config.toml
num_hidden_layers = 9
hidden_size = 320
n_experts = 128
experts_per_token = 8
d_expert = 64
d_shared_expert = 0
hidden_act = "swiglu"
moe_layers = [1, 3, 5, 7]
router_score = "softmax"
normalize_top_k = false
routed_scale = 1.0
balance_loss = 0.00346
balance_bias = false
router_z_loss = 0.001
router_noise = 0.3
init_std_router = 0.0175
lr_router = 0.00133
num_attention_heads = 5
num_key_value_heads = 1
head_dim = 64
vocab_size = 8192
norm = "rmsnorm"
norm_place = "pre"
norm_eps = 1e-05
positions = "rope"
rope_theta = 10000.0
rope_fraction = 1.0
qk_norm = true
attn_scale = 0.195
tie_word_embeddings = false
parallel_block = false
init = "normal"
init_std_qkv = 0.0397
init_std_o = 0.00936
init_std_up = 0.0397
init_std_down = 0.00468
optimizer = "muon_variant"
learning_rate = 0.00816
beta1 = 0.9
weight_decay = 0.023
lr_head = 0.00798
warmup_steps = 96
schedule = "wsd"
decay_fraction = 0.448
decay_shape = "linear"
final_lr_fraction = 0.05
batch_tokens = 131072
max_seq_len = 1024
doc_mask = true
train_tokens = 599800000
max_steps = 4577
dataset = "wikipedia_en"
Below are experts of layer 3 (counted from 0) of a mixture-of-experts language model. Rows are named router (the router's row for the expert), gate (a neuron's input weights, with its number), up (a neuron's input weights, with its number), down (a neuron's output weights, with its number) and show model dimensions 160-239. Each number is 128 + 24 x the weight over its row's rms, rounded and kept within 0 to 255. Numbers have three digits each.
After each expert's rows: "gets" lists some tokens that make up at least twice as much of what it gets as of all text. This comes from a sample of Wikipedia text that the model never trained on. Tokens count by the router's weight.

# expert 11
router:107121119127107106119096100102173160146142150147162156138177141109109113166109136147130117135128140123145145143058139087155155153169123141124104155146115125129135149158099113131153163107109148159117124116170157128189174144104105163126079137
gate8:124141067149104112110181194117122114129112183093116141156172135163114114097137123106126134133098104141146171091171174164098121113125093126137155123148123177141160135114136144095128144068131097142121120146128124108126122127146129163146102128
up8:153149109117123095145164123110107129130119171114121155098140132129116117144128141108104161146148189095108129096095144155089066148158116132143111137132136137157145171123133113141112142126104125106129137135149144114124158174069134118114104151
down8:123164121122138154142141124108097142147133096125165128134137108147132093128110184155152102139130121145140078122139134117109105132092114109078183073111115127143151097104164152135132097091136133138183126126127102109081100155107111105163110094
gate9:148140123181056128121142158142138122150117139129145153133110163094114119134141140172148119128106147096138131124104138124107105161128099127078144090115093125102113126139100103121132113129103103143089144119201138097121118117127097156107122111
up9:152150113126101194088130099145097118125137137105148128106147121119115115136151103142131129158133111131114117139101181127123170132159151148099150124099110155076115108149140111144139121150091102138103148112161105148147117124163162118144148065
down9:166096130139133142127146143110107151124151127092167167120124116152129127162126138112120101115113146153136142122149135155129160153159149168138126154074129089134142138122129144136133162101135146108091121131169099158150110171145143118122141164
gate10:091124109134146091123150132113082112118158113076140145133135100135120129166162130126113088095161059143139074151109120113107122091100135070082134123151138155156150135098129147141126132136115107106116141162101117150075090086145132116142140144
up10:148135133123132092137163131118124116111119130098112151147123148145128109121154136127086099139142154128104124152123148126158115115117117121114138144163119150105131121132109124171109108085138137099144106153077159102150114093117146150100123166
down10:108155136111113133107150093135123086152092173096133102086099160146142117129176117119122135104103135095132120111122122130153173118133132147119149104131129154146128160183140112139121093153100131133106150141139145123124115122100191110094127122
gate11:128090089102062138112118113175099110156193140117129108145138110148113135139104106175127096105119125151107159173100123175108129127099103133145106092153109131156139164139162122156171129201141098153165100140103171188102134111117120109164108118
up11:088104129128102107138146096155123116096111130130148124153121135147148142157096135132113113102169130104135098170124104108165128130144128145134096113125155157141177137111120124176160124167123077166118143112129123175100149092103155120125121106
down11:103121133146147103140095147188097109146131130126127156108133118155170116108094081139104113102182123107104131157144127163103149122121106134163117117186137123160111136169155148118138091145119127111182122136121149195101112173120139107148124091
gate12:140124123166157112123125116108121123097128137066107141131128154167121125167124116147119141102134156147154182113128096130136136132147163089149094126185122134113127083123129102169128142125149127082120095102102136112119147107129131152134137126
up12:107165161141159140112119142136103102071142109153129133115101154126109113134138089109137139112144145085119122149127156130138130108099137161108142135115102105109130097113116138108154159144122093141149090133107105141088113134090171103120151118
down12:092112107117164102124133088127129135138134164094073111141148118144159117126112137115120158131102156121159129113123064131124102121139145132160109129146133159129149140109161165114092150141126142141136169117132129141155103121110120110129104080
gate13:110125106161109148128084107169148160089176124168147116132147137143142118168127149147144125165142147112139179163122148110139137170134150169137121145145131096145121140086108119199151086133149148136153143122145188171165111109113118093123112187
up13:152145123133113117158116133141079094138079120135156102093112116165083100145166158160086149128138097138128096143121127119111124080156087093088124093145149167142109065166124130104112160109142112098136149112100116130139142130113113153099100076
down13:133160121145150130113116139125133121104107125112085063152108177117165180088100130094084161159096091120166142121124168108096148120112120084145149146161092101138147120117169157166127139129166123122135145136185106126094090119115130121143110153
gets: "e", "a", "z", "n", "t", "k"

# expert 35
router:143096139111108158106109125094126122169137108177128158161183140112125109113116173101143110145103089148125107122096143148122122134138096133160110081161149141112124147078099113109147139143081118128135096093157148161131157117091114127136106129
gate25:095115124115156126097122114090091153149149133116114097130126114161154126108122084153167131151130127144101137164141107201149148123130145094150111118109176130118126097115122156139103144099087084133103114124161172114171123109170093169119120119
up25:136176128166083131122085148159129111129111132128140153133146122075114117116131152102108141102129111105166152104133120083126139138115116145081097148167138136131113169097132094120116139121114167117137113100098106149145129143120112096142129122
down25:148162136135142153086146096131147128133119116162094137095148127150109076087123102161148130135144139109119153124102172120130163141146115132093131124069119131144125076146123157112145172138124168157121133130135142113140117124118106122109109142
gate26:135085094147100142147113142143128130169108136168118123113153162130164180128126170116117153110092098135100096103096133080173129137108107183145089085160138157111139130114114162105153138133127160129103138140132112088093146138098107126107137092
up26:104186161086129105093123147104127160139118112101170120162140125115141103120139112118114124115081097154149133120155129158066137142132138091108128131150126081127140158096161135151146117112131106139167123086132169128164116119181075121130157109
down26:128118137145138111119160139132153137160151136169125168138158078185119101124124132120163101131140134088135154161074140169146124105063137119204121163069149211120107135138086115105087109144119106121155159165116137105094109155120161150124114119
gate27:088096108140130120130165115125183145121112118164131120144136141131117141116119162095122171117087143133157069119120167165155156124090110110116147077113163142154195080124147110110120194126088104120089162126103123141096109130102141117120146119
up27:114101174163108091127125105080150141119105107170108109109155133126109145154131144095139147105119134108107090122144128126151163106089132042120140098140155133106156101115174068089121163126142135103141142109130135124147118142115134136139103103
down27:135146153098090080118135135112082097120124104109147159140172115137140160141114119098164109136140106154136169090188125149135132086106129137160101130124130132106098167079136106121120144138108096116135145156083167143099171122103101158189172149
gate28:130121155157138133118136176124119134119124152103182095131114158144113118145116098106176147108110127113147101132104146148098121157143181172116094153145167150143164122121077112170099086124139120174135130131151088174143124076146118147102120152
up28:099161124127136144108096123173118123109170110150092165114153159149113133084144138126100117145135100141121130116148114135156114075138104108135150127139121110094122129116209165103086148171131146150162127110119145137128146153115143119140109087
down28:127135090172127119144140127099152169141115139113121106153136128149172085147110132147091150141136138129155124140115133126109115129095166149132075146126106143158163089111084110121128199096139137106147166124101163109116128117131103127162116132
gate29:110072102086120158142123112147131124177125111098130127092115098148162152118103129148117113123153101130096146096126137155153118167144123124159155098094161052150138120113175161123136128154136174145120138125162117164110113104162156106155146134
up29:128084115128128092138137075151101132162095112126112088114116100142125171131131129097121132108100114131107109122114169166124127161152134111138167082114141077107112163124187130145159145125145136113136153104151112166141078088147122109103094088
down29:120115115108140133149180167103148147143104165102137150054185109118110132129107114120107144102146111119112158134139117093153124101133132116145112129147124133147128154101098151112136117151100136114151096093092138135185127139124086117176119132
gate30:097163082130112119133158111086135128119098157127100129130120108143122147125122139119079165132100141109085120114098143086117101139151090133090156116122137108092115101166130115101142186140151088150150099097140099144120168139116140106179120086
up30:100115101099134104142108120115122154155106131091136086128134169129108103111154153104072109106118130132123145148124131135099069105120117128104131121145127127087114119160150090157135147162112103154150119116125150120131180158161089130155111111
down30:127115103107112156121101122160106134138098111131114152148144151137104119132158162140166131163119170144142163119117133138142113122163150077140136168136124151135103129100123172160138142099144090083141107111146133129136133108118137154118110108
gets: "-", "\n\n", "|", "=", ":", "Personal"

# expert 25
router:129096100095088145111087107110129134162115119133138143156146130152108104112136163124123114137119121154138100127082137109146155169152096142160080085158145136143136145053106166124148111135084124132150087123168119154142134099100144121121117148
gate0:138142151110104126165094121162111113134138110112146160132150106152114148087170119158188139107092181112149094184115139113147154085091108151135126114127162143101147156114135140118118169099130110164129132135075119148110111163155103175098133131
up0:099125113124119119158066126141135112143177153094120143098123129117126128088129100148111151122159135119145131142124108123067148142120076133156145147113130135106113157154120104125127110109112157147100136113141121146129128094097089148100144130
down0:118131109117106125135102152097127132128144116107103108137126113136135156143120147110162127130122118102134172097127117159165146182089131134083116087118174142122158128152125116154105125057180124129107121109119158128168153085108135129149106104
gate1:099148125112105145090088163129128111152082101129120126163141145109138095139136123145170144183131105131199088123163097121167149123136113087133141101117114150131165124117144135113114108167136128075128112110109179096095123126133168124117130139
up1:138081117104122140121089134116112104133149117149076148138136163149155117130143124150119117138155119122147107126119095132120134136118114098147160140129162163155124081146101095082092100149098171140129079103109155109117086119144126115127147099
down1:168109148163163138119206095121153144123135129108128132141108100141136125118159152106116128121159113149062140121095119134111114164099134160130131142103106107156159114151144102167099146097136127149114161111135122143162100105134155130118169135
gate2:115115096144146156125093119079185138113160129134154133113116129110112144100129114148110118190123133120122148134093128124127109171160101160176150142147098151149119151135134150088159112081090106104128115169130152112125125118085173154151122106
up2:082128086135142178123133174104142142096081136132129121105116122128114142133137131137170060126122107143123149112077145143091148144121119129174115150157115129119119124128144156096163096125137132138117110215146148129130168129103174079121117171
down2:143113113147126140145120136154106112076104130147100094130113116086176074110126148111121153161131136127121136148118080110148147118114142083106121110123120131134090119139088175125140142163137109101159143129146104133070140149124154094119150150
gate3:103142118149119124122125087121110105112141144167111096130179098127179150118156162111105096133143102140131167130115123155122125152124116139133128100109096100110106097132122118101096144193173176097137096131161165122127119109073144134128160149
up3:125149148127126104139175095123159141121135119161104138122127111120125148176131166156181141120150122139156109113123129139088124118127134124089125126164149107176106148143153140173141130160120106163119117124096131073111093150169103103115108095
down3:137164205110131092152115136142125104095134110152133132099111159111135131126106114180108153111123115140135121105087157174169126172140143102149134126148092133161160126105129196157163168142168100144057081089153111118127133155111112135123131150
gate4:139121162111142138156151119174099110127130154120143149137155151148137086114182150115093099092107105130121119148112147101136116119113117153161135155148112140166115148134117138128176079141121100130088137127136124139121166129147154107105181145
up4:071114134092124154129119114147121102113103153128126142090168136117134138119169111128111099130159129089118169170102133127105151122140087107099153118097143131107133146162133145168161114131136126127065158139124110089139144145132135135116113120
down4:155130155111086166136154104111114132080149153153106102131125088131135120132093120118101117157148120108127147118125139137120142146071124139126117124082160138128079120115139113161131081130172141102092109136097155108112122116114126122105165106
gate5:106093139109125146121102145134080139148109155104105133139172137162151142134130156066094142119159179086156146146178146130129169135143152100111129126102146151116110134067086139104147157138133105132126160116158127128125111095137145130131123149
up5:159082140115136105119133143115122136162124132136138128127126164138137087108112092141127145122147138121140151114091143134124156131128135116183105087162124143185112110094122139119154151112116110097125138118124100101096127116124133101128136166
down5:103062164149108143119120107128122123132137095158122153095128103126131087126168122124146127134107094169116116150130112152104157203146132104149115098166098106134117162111134148149080076124137123092127109131126081151126124146147113096131166133
gets: ":", "-", ".", "|", " -", " John"

# expert 28
router:131127124095067119128084126105163125154142140158153134142161143166084127160109139142109092154126101121185080156116174116158121129138125150173112127164158145082147109118132160152128167138106130140129112126150129155153140118110083141125106174
gate0:118150131100152099129121101168114096100122138103138176147151133118104159109145151112135125128097133111089107101126138142110118158132110111147108127145142143144160147129122135139164142104151097123122097124102141103114157121107128122157145138
up0:089165125190120109147156155132162122094143083111135143163139127168154108109126148092117128101126128115179129153069174120101149097111139113112146121115168125125145155175184107166133089144126136097084132143081138112132140138133150115105126115
down0:172117098133134093144141117105132112120119108131153128125144206105170128112110141107132103137163122183103175157123180116138118157094131146126116171124119134115109162095118072114120127148145163108135107105094130146117161059122118145141124098
gate1:121090139141125119095113145148107150108107150106104165108125139175137105139162102110177178133140169113127132087104140132142099115100165154118137144094139109116097113116103137111092146133129100128114156155114172133141129108107128134178093168
up1:150133101134122111147118116157154156147140139138137143133124121131111068154152115198146086096061137154090127162135141115112143075110119092109137103131141099155146120106115120131135137135180102123141108131059135121093152113142150153079123137
down1:140113146114135132149119117128126107121096157159152163145130126130108150143132121093141150115157113070126114096138116102131144115143167125167145078129133151139093128142133115129119128101117147114124125131104111150118123138141118187119141124
gate2:134100100163127109126119092149133148128147145069161087087123087098134143114122118142132117120107147119163158127130118106100121119151120130147141116101132142117129146113102124176119098150136133103134137128143094131159083094126158089122141152
up2:149100142114141118141130105113124113114126146150143112129131123182167118125119158137158118140146154129084144130136125109166165124163094157092096105214085082113115144139131163139097178138120127152156078153126107170185128126162119119150116132
down2:112114153123121109156126146133121145086100105133117156132132147130132175142115136152139164124077135161108122137169112173096149115127140123136141086113143158125161143120174109136096182147150087130132144094160085127128166118113084116130113066
gate3:096136200144141127110173138087179110108155105132189155099111105128154104101129188133158133144156133132130121165067103107121143147181147120150143126116099175098119174156145161103147127149156092127088182140143134114105089100127152100118168174
up3:132097110203105120110099110124141136127118159118098112111131086165102149152124115112124156125150186118121115085122149148104115149126122081101155165147152119134180119166130164090123145142108142124149140120117153127124097150121077139188149108
down3:107154139103131115109132140117119129165142162089141125100134103117120161121152107124106117102115133098120129138127085142126148082123126110118138120074109179108136137183140152170154175147171133138056148150151126121141118125155118142185126186
gate4:081147115165088161132142135099112134084132114071110129117143147144201113109113133146109068119109119174133131105148145126092132168152133094148130114115116174119188142111151134142162103113123135135090145140118147107158122160092144163110131128
up4:132092093136084104099104112127132137122105108108133126118146122131131145154104126105142119138111140150130123139168140098156130127132128101160117136158115123120165082104134147127104137177100136117078135145126128136142124151099183183146151115
down4:116103157111123136120133080130136134161110133136123102161100095138122114129164147119158148145144099114168113167149136074120107126100135121113126170147096119112097098175156110129124134153104119143148168116097105140104119130126147117101130122
gate5:127162114153119119143097158105122169155147112134146146134115145134097115127112147101117109104110114155126092158150105128145099103136176133139124102067070134092165156133126117134074150150163110113119134164130121137111157123115073156128163101
up5:124117102123106112127120189127119140135159116110147138141128143132132131093097123087119140064143119116104146186143132099142128141108133160166130114128115090110139171099150127126139126143090122111167142088138094153108114076124142098104178097
down5:161111121139127093118113125112130159145135126111082159110114095154088134097130150139156084130152138100128132134140119132096158116116117114078154140126113143090119138126082158143116097144110140147155126100105138129116109120119124132145091155
gets: "ly", " not", " be", " is", " also", " he"

# expert 13
router:124098112083067145114084116069156122165146118108136125122151149165120134131117135137105117124123070157187069155131148113135117128130130152191107120116144129140158100097128132124164126141121175137154109143131132134127132096120101131099118168
gate0:127095123095097078166128125116143102088126148068131096172111143072111147102111140112082146128105098112140091090086086151118135126149152152150153121085114121175127129149159175106132148122127166110072119132138129107112153151130125138101150139
up0:126157127163117161116154139116102128140136128113089098147177164146119108108155124125162144147106145073123130114136152126118108132161100028122118140147153118085150112110101075187064172134163096153134114159121098119119102136110152152145106139
down0:134146126133123128128162132167152160134147100160089145161153130103170102125157126112132138164092106094119144158115125094174165146111105176122090119142141089147114131132100080158128116149129144119145105130127170157119141158143158111119166108
gate1:135129115154130132124192109174166091168108089143123154151122127172169129158104119136133123110140146113151077082121115174089130128170117140114134147141119143146208109092084098120118116112157122109146108146136073129095138175137123163132134089
up1:117137103090098131140082155072121106120111142117144123120143140093093145132132141122140130105099109128130152129135122130194102156100128141147110157134140168102137121134164133108115191099141123144113138069158189115154147100121124108151126151
down1:131132128166134145130168123116155111112160135157162154098136106119115139105090143112117133093125118134126141159141168135126139184086132114115113143128116106122163167135145152091108092120073174115157128142136149129143162101123151072150110156
gate2:112132138111138158128143105104172121147115158115131145140157121108142102103121143128143111119087097118141076166105126118140141124154069101148080147108138111155148135096107091165111132113161085173110129084111119137143172126130098151162162113
up2:112138134155073140172167131124160140083138122135145171125182110104098128104125153141083071075137101109129128122142115122086131113164120068148135130102144127146166150134144138118091135139120110141109147122157112134125087130136167155139132109
down2:090107159091163126135134117132134105130130109105134148154142153114124141126135127137121136156083126121131102141112110165142124138138148106130172114155148137092103123116148078119075134102168115113145153139123134135083119177145141168139167158
gate3:087127117149136167161096116125129120119111124141161166110148148138132143166164091138146147163150093096147096119170133150128135142137118137148111133142162095137095141150116095130177077153130145141152146143119162161128091122142122143102127136
up3:141149114110130116095137136118115146118106126155113151107109143112166091118101119072138108153113169107142144167111144108131143142142160104106174172180154142076118113120118089126105122105083126107125100136119159139123106112096113081138125094
down3:131107145126112146129171111125122133156142076108117130110116153105150109125153156110101207113114091127132115143115087138134137126190152093137175094129125124103132149125121119097151160096152111135106091155111119179147143117146167111087124138
gate4:097152136155125117130128102108138163131177125110157088121134110128175115154141122150115116118107135174156140138093081123121144100133113160150140104102084078134127157129147172110118092124145148139123139076184111126094153116092078127128120117
up4:192121129144145142096160143112131116128135154129135122138134130160127099113112124107106146102095156121163140106144186133133148106127133152128124125131066171104113118133131124129119141134141141112169108157091178128151112078146139106109126146
down4:147121148123096158139167146111097171138085144129121131112181105140084124124115174104097137086164136131121136128124139131174117139120114071111115111104177116092108147114154118122153144146093125110134096115133136116153089115113142131150111066
gate5:127157142134052132150112124117174132113126165130127096113172120111090132115111116115139120171093130147148105123131131131103090141153098171092119131132140075150128104152134120092128111137134156110118133133153144119171131099108147109139146116
up5:124165118191090102174144102133161168128148148132146142095096124104106117098162130095129112142104117123113123140108143138140125119136085183155100135150137147126127153152091094143160110168142165105152123147086139122124091095100157148118143131
down5:147122132095168159164131132148145114133110119136130128140135115142129161139117141092126145158149073162105168159107117125106120132122080151120142086160142119116116124106151097135122125082122115156187106182154177103139153133164146141123083134
gets: " is", " was", ".", " had", " are", " were"

# expert 97
router:131111111107119162082094135074126116136136096124140153169131117152140088140133160131114111140104087132134098142072135135108172145152103134140072129152146153135126116046118155105137109124101133111179096111163137118157126096118111124103111151
gate0:174143113097101143142129088120137096181142123146091122126139163109154129120158155095142119125102126123121099105091119130132100126148135122150152127143152105163121129080152134127173105120157113190135149117125156111146098106092141129104134104
up0:150105101134137148138108121150136118143136124136129084129131160113128117108072141110089105138109118152108142140136072133138114090120079160139109126118108107139141148102124116136096154163136124120169152119181142172097092091135124158168058155
down0:122082133123136117153153151124145121126148119109137156120162132103073096118133088099104083118139100149068130140139146111126140090081102088140140138143139171122141137148083134142162123122156118113126145110062109097145138112162103176137128123
gate1:115118082174107136142126125119101105147119175138185132109100124137145136116116101087164139124124139086140153143082179116157166115148100120120076147110170125138134129135122151079159168114116130148089153145145141136100125150135149137131113116
up1:139171094123148139076169183096181147115110109089144105137131103114151126116138124139105142134105117130142087113149110147106126102173141115114131088119155140130170161157130088151143105130159130103146155125141102143130117149119082100146134144
down1:139137109164125095133157162138104155129122139101133111132128159109115174146119127129134130159129114145132132146116162114115154101120123129140088125151142101158110136120089124142169130141131078127076137153090105124154127146114143097116117148
gate2:111130128132124107115117151120157127087143106156169148109150147100095116152124092114143146094122123105109120130150147142150096115102145104153144149130127140129138087099134117117086099150122138068122137153135138103118139114067155091158125138
up2:098122133123160136122128165128153147127148157178128131141150114122117134156114088141081097148136117178118150139132121121110118127072136101125129110132125148147152068126127134122099102103114136100142089139168134098133126125112114114175103127
down2:106115132108142130105075098105131154127109141123101131150101128122160118140113121134158115106143121137147134144120147161104099115091135118113128130164173159136110090114138158127153116108130092145122115113164126139093111136111129158138103118
gate3:153086100133123078165118122067100113096160148131070122159162159162111124121121115142134132115139131153132068115143165154130145145113109142155152143154132098149134130082138152116155120152176105103133167162127174163115179139139165144134136126
up3:146164123160191143131131146100122105151145137137102110181135140112111172153109108130105108086093099174203115116121118154143085099122116134117153140141153146141119132120067114134093138148114188136092155143110139112168120116114105143112147138
down3:082130126095136119140090095143141095130116092118143100161144132143130213144131145159106106129111131145121121095132125170099141165086152125149156105116124116114123120150065157113102141105155136119097110136105150158097106133119110175173122128
gate4:113117071105092121112127106118142177101132142152130177109125141126126096121104141145118106142172137111130136149111130142147100136138097128141084113126161096088138108123123113128163092114104110159155101128085144173128132097114103128156138121
up4:102124166132121142136116124131094123149097117130142198103121127158110087107108139108136157163171129087117126069135126088116094125118153128116128106151121138106132145112165142143118127113156146107149132168090120133147146133124135087131164142
down4:151126170142151123128099148128139136139105110129141116115129150128121124105110133137105126146135114135113153144092205131162134115084156131109085105154125182097113168093119120136133120138083112122162140096109116091101150123131106100145097130
gate5:105121095159137158132112106177078128068076117129201114138132132086145142133121115157121120151111162129112139088131118137164117123150102105068097133135110146123144165170051151123138134138107132108159163126176129117104129103072145112128158200
up5:119143167139117117127173099079133141138177183102066139150128142161109074124121116102080144132119095087126136105130137148092096105134151131140154135109160137089113146092146133159102111127067143156125080166099121129130122140144105117151088113
down5:136144130160110106097162128176109127143140143117142107113093104119130118163117128106108106134142133084172125143136121080188130142135155143115115119141131096150119157140123119137095118105083128103116141158127140094135139093141127160157080147
gets: ":", "-", "|", " /", " –", " office"

# expert 65
router:107115151109125121130118120092159150147134120144131113098158147105098168165118128151108081122118144130117111180062174097127168152149120151118094129127127124104162122121091153126164175096075147146129158133132152132155148158105132154091090122
gate0:123149113113149095118141137118123158145143125125155055134121110122112130119112158072123134083122120148140142127140149186193135141146119141089119137126128102135130094119121154110125123107108154150139108142165114112126136125134126148152129165
up0:111148077138090097132129140093115157124108145154076129104094121104103106101156139141137147153102123108114118170140156133155133129111106110149138154176136123135114124184154140129167126116101109130095134133139098162142096128123125111145166158
down0:157181131125139201123134120091134109119096090143127093133157123110093172125127088140091129113113112117121152139094159173113099101114123092112111063097132109134126126144120129176149134153125151139166143113118122140119173148112146132132134150
gate1:157143162078124127120114164098139116121144092111133122135131143128118127118129138146124110150140117142157117145118116123112141158104100144135171114104119134103139155125137121131138126121128124139146131094109087125142090160123102144148167125
up1:093140151152124095161124114124127103084125127135140132103152123133151132131154141072137128148087126119156115135146185148149110156138162119159135161195140166121129124091100141102088112152155108108136110111125137111156149092084136146172111123
down1:102155109073154092148161107151084139142107142123131167118117120092108055137127086139090129136161161145132099109145165093146120203133139130133095168129142135127111158190081096122092137110183122119150094095152120101128146142093118143124117150
gate2:180113150125153149112123089106127171135117134116113163130101107118142140161140079138101130112137102113129137139167114143156158098128110115111157100092116148105161136095144180046163117154158120116120138129106152133167101066140157131149112146
up2:133147154104100107112167157133146122159140158125102156137112140126110146109067130117193154103109130139113143123111127141146143103143153108121121122124116163116147076176147132151130150149079100114131135093113105152120135147119108106112127167
down2:117121145177159102077114155160180122119133154126105106115105168157123140117126153116157113133143116158122126154098112105079123070099168148095128146144126120109112179098094111114115051139099137108111135107110142091097103116110147173129083140
gate3:121146172108104120139083167175136090131155115128168130105107090145117147091171100119115170130110147118147147090108112127097141104115166118140127135200136088118149118153141180186117160162115148086137135130148144149132140133114119175141208128
up3:132123098133119102124131119146140100150153171105120165153144122110086126143146141127115142132093092147155163108143083125152145138126093078145115151137095108144175146150141135124108143102161150123126146108089115120146134160155109121139127131
down3:151136117119147130104145127139123094111147110116105126085098101109115071124139214147164123082129111140138151144136162127135108134133121123121133094060124159107141147120115112127155162089112145071094111105137113123116117154108103127107140131
gate4:136127148122146123123118114094109135103151139123088132127112127150141139147131107118155110079120105155144140130151194116129155138119128114126121111070171141106139141126130128118138121120093120092134132121112140109121090156145131138090110138
up4:159119100111147091129138132091124132106101136154132168151119111120125117148171174063135101127107163148122106105136139152150152066071104112116119150163124176119179104095108117132137167143146119137146134132088126117120104159107123090174149103
down4:081159137160138107120122119146147107120115117095072115145147098081143133151129086110083122161122132135114095100139144124112090119086124173171096103141125118125114129120186128117141114162168081156135139119152106168129101171094114163134112154
gate5:111137112171136117135152112120082149109126123088132119129091133153162057119139172099122120135134105109126124133142156129109118150147120136108112116122128132171115146124136139153154191165133148091143111111155112155145121103151164157106118135
up5:107166137138152159114122139123142152133109145112096132111138113159110105138108158167109143141079173164144128137084125088127152077098095153156074156136176100168141117123144132180118133185107100170123141128128148124161112139075091164126172086
down5:189130147128135114119122116160100138136124138149070118141127155136119142101134129145121132164118104170108139168134141161120144094133167131151115134159162104132119143124105164115129092151137103105142105164127143122129166147119142118146142156
gets: "y", "s", "n", "k", "z", "h"

# expert 36
router:145099090110146111125133112074164113117145100116107138127177169150090128143101115108119093115120120154150118138101173153152173142186114134133104123143190166095162100129130132094102143100115175161143123125161110135177136163128117147132074140
gate1:142150161111193149119134111134112096160140150129148118137127159077131146126161090100128130123104109128121133097153110120138101078106132108135129164095155141136115118117105180153104162189119145108126140089179131115133135084144126110123182155
up1:135115115091113146160163159119080123148173092121147094127172127101159151151123108130144109122170070100140130124189115092134138160109115139132120105099113103124144149118088126125139161127152135118159129155113124172126157146153114132162100127
down1:175121131104149105105122135152091119077105119171107130131107150133129139108126113137149140127140086129127131127151139117076135154122135126121138132124108131123182107136138124114111096164140128131109134121132136149122115087145130119124105113
gate2:098118087111125115176089132112134130118146154103118149128118116126148112135141170116102118125075115114157142160160132131129105136141125160118139120089104122110134147129115134108110096129105134146138129130118104115100136119135073121104094132
up2:143141127100131128134122107105149127104115119096144106138160192171200127102130119135110149133114166097157194144140156136151105153111104116179114141143179141178140103146127111095118136135142102131109142140152112123133097123122056152116094122
down2:152181086127121133114131175101098119146081109155155110120081157111146149138135134134144134164132104142109092103154114163114142134169129120104167133134125119119120136112159121132130100175124127173127128140117131107157101066134153129151144160
gate3:063130144086152161160172137140123091092090155112151102079105117145109098175106110139127163128116131155106173117119126119117158154115116119139121118147147113119121108120111118100131115136151113112122153116144127108091119142178169104139118177
up3:102158115116108123166118147137132142180113146121104150100110119128118123109100156081090113158123130165138156129133099093136168119152142123118121113102118145074092096108166104118125116143127133101087109129102184111139115161144126061202148116
down3:105101132150134129119110131139119146103118107178064133117135109155144107107096146143088157126136123121087115114117130122034120115138115108150126134185109078082124098141131082126123099097143145104106165134142113123135140140069147147182136148
gate4:100104189097135136118124144103120115157130145159076120153087112127117134113095116133129098135149139141129132075143063104162112144129186126102143124120136099144132099120160058112115081166141114130127119161133167141106165146144076128112112160
up4:140096176139174110147118167133127140179142141107125145147138095128142117125129102124129114126097102087103169141113129072108154138114106116118172132132118092138165132161122137165127115140148143153124145133134160111167106126151085125136078155
down4:115134109084146147103135104130127135121155135082136101137130144145141165142128098152126129123123111114125131100135120143148110124081110143094121102104169136148118097142120165133111124173096143166094116129100113147124167104171105117125146144
gate5:167106127154147107133141156107104134155139152137167166089149134136179124138154132101147132087127114153153124125115112122138123117143180093133109163147133102139106150094121121132143138132124168109170167115133172086128095150130149105141131118
up5:132157143094131163155108158104175162134114143153083131200128092126119097132157120167127116126133147131126139116128119130105147134132087155100157083144170154113167114164085128129123105105122075143104124100099099126113131120139112129181124124
down5:082140146150119123132149130118156123097126155140101160141163120127090124126096143139120133136121138102152198112104149150152155124150075147159134126144135128104051138166109101148162099118095129111150105122133119110119146124129148112110123165
gate6:150096057102138112099170114125164103117109132127122154140119151119092132168064132139112115112102139137121109147083156119149196107125140126101115109113101081120100144125116141109126064145104147122148111105151102138108143100128141111126127156
up6:100160109139129153125132103160136118170093137077102141149096113113097134147134109143115112137133188107128165108084157180106137135123110148142099088114115124124118138110108103138123133092131142177130135157099123143116130118129162120150138114
down6:093099114126089165128126123113159107150082115155095118138142135137106171098112102141108112114143124139151112109148113123119110154131100107116094107139126134125166113107157161157103148098148109102133140131145096159162074131128177128118120158
gets: "n", "e", "ke", "x", "le", "no"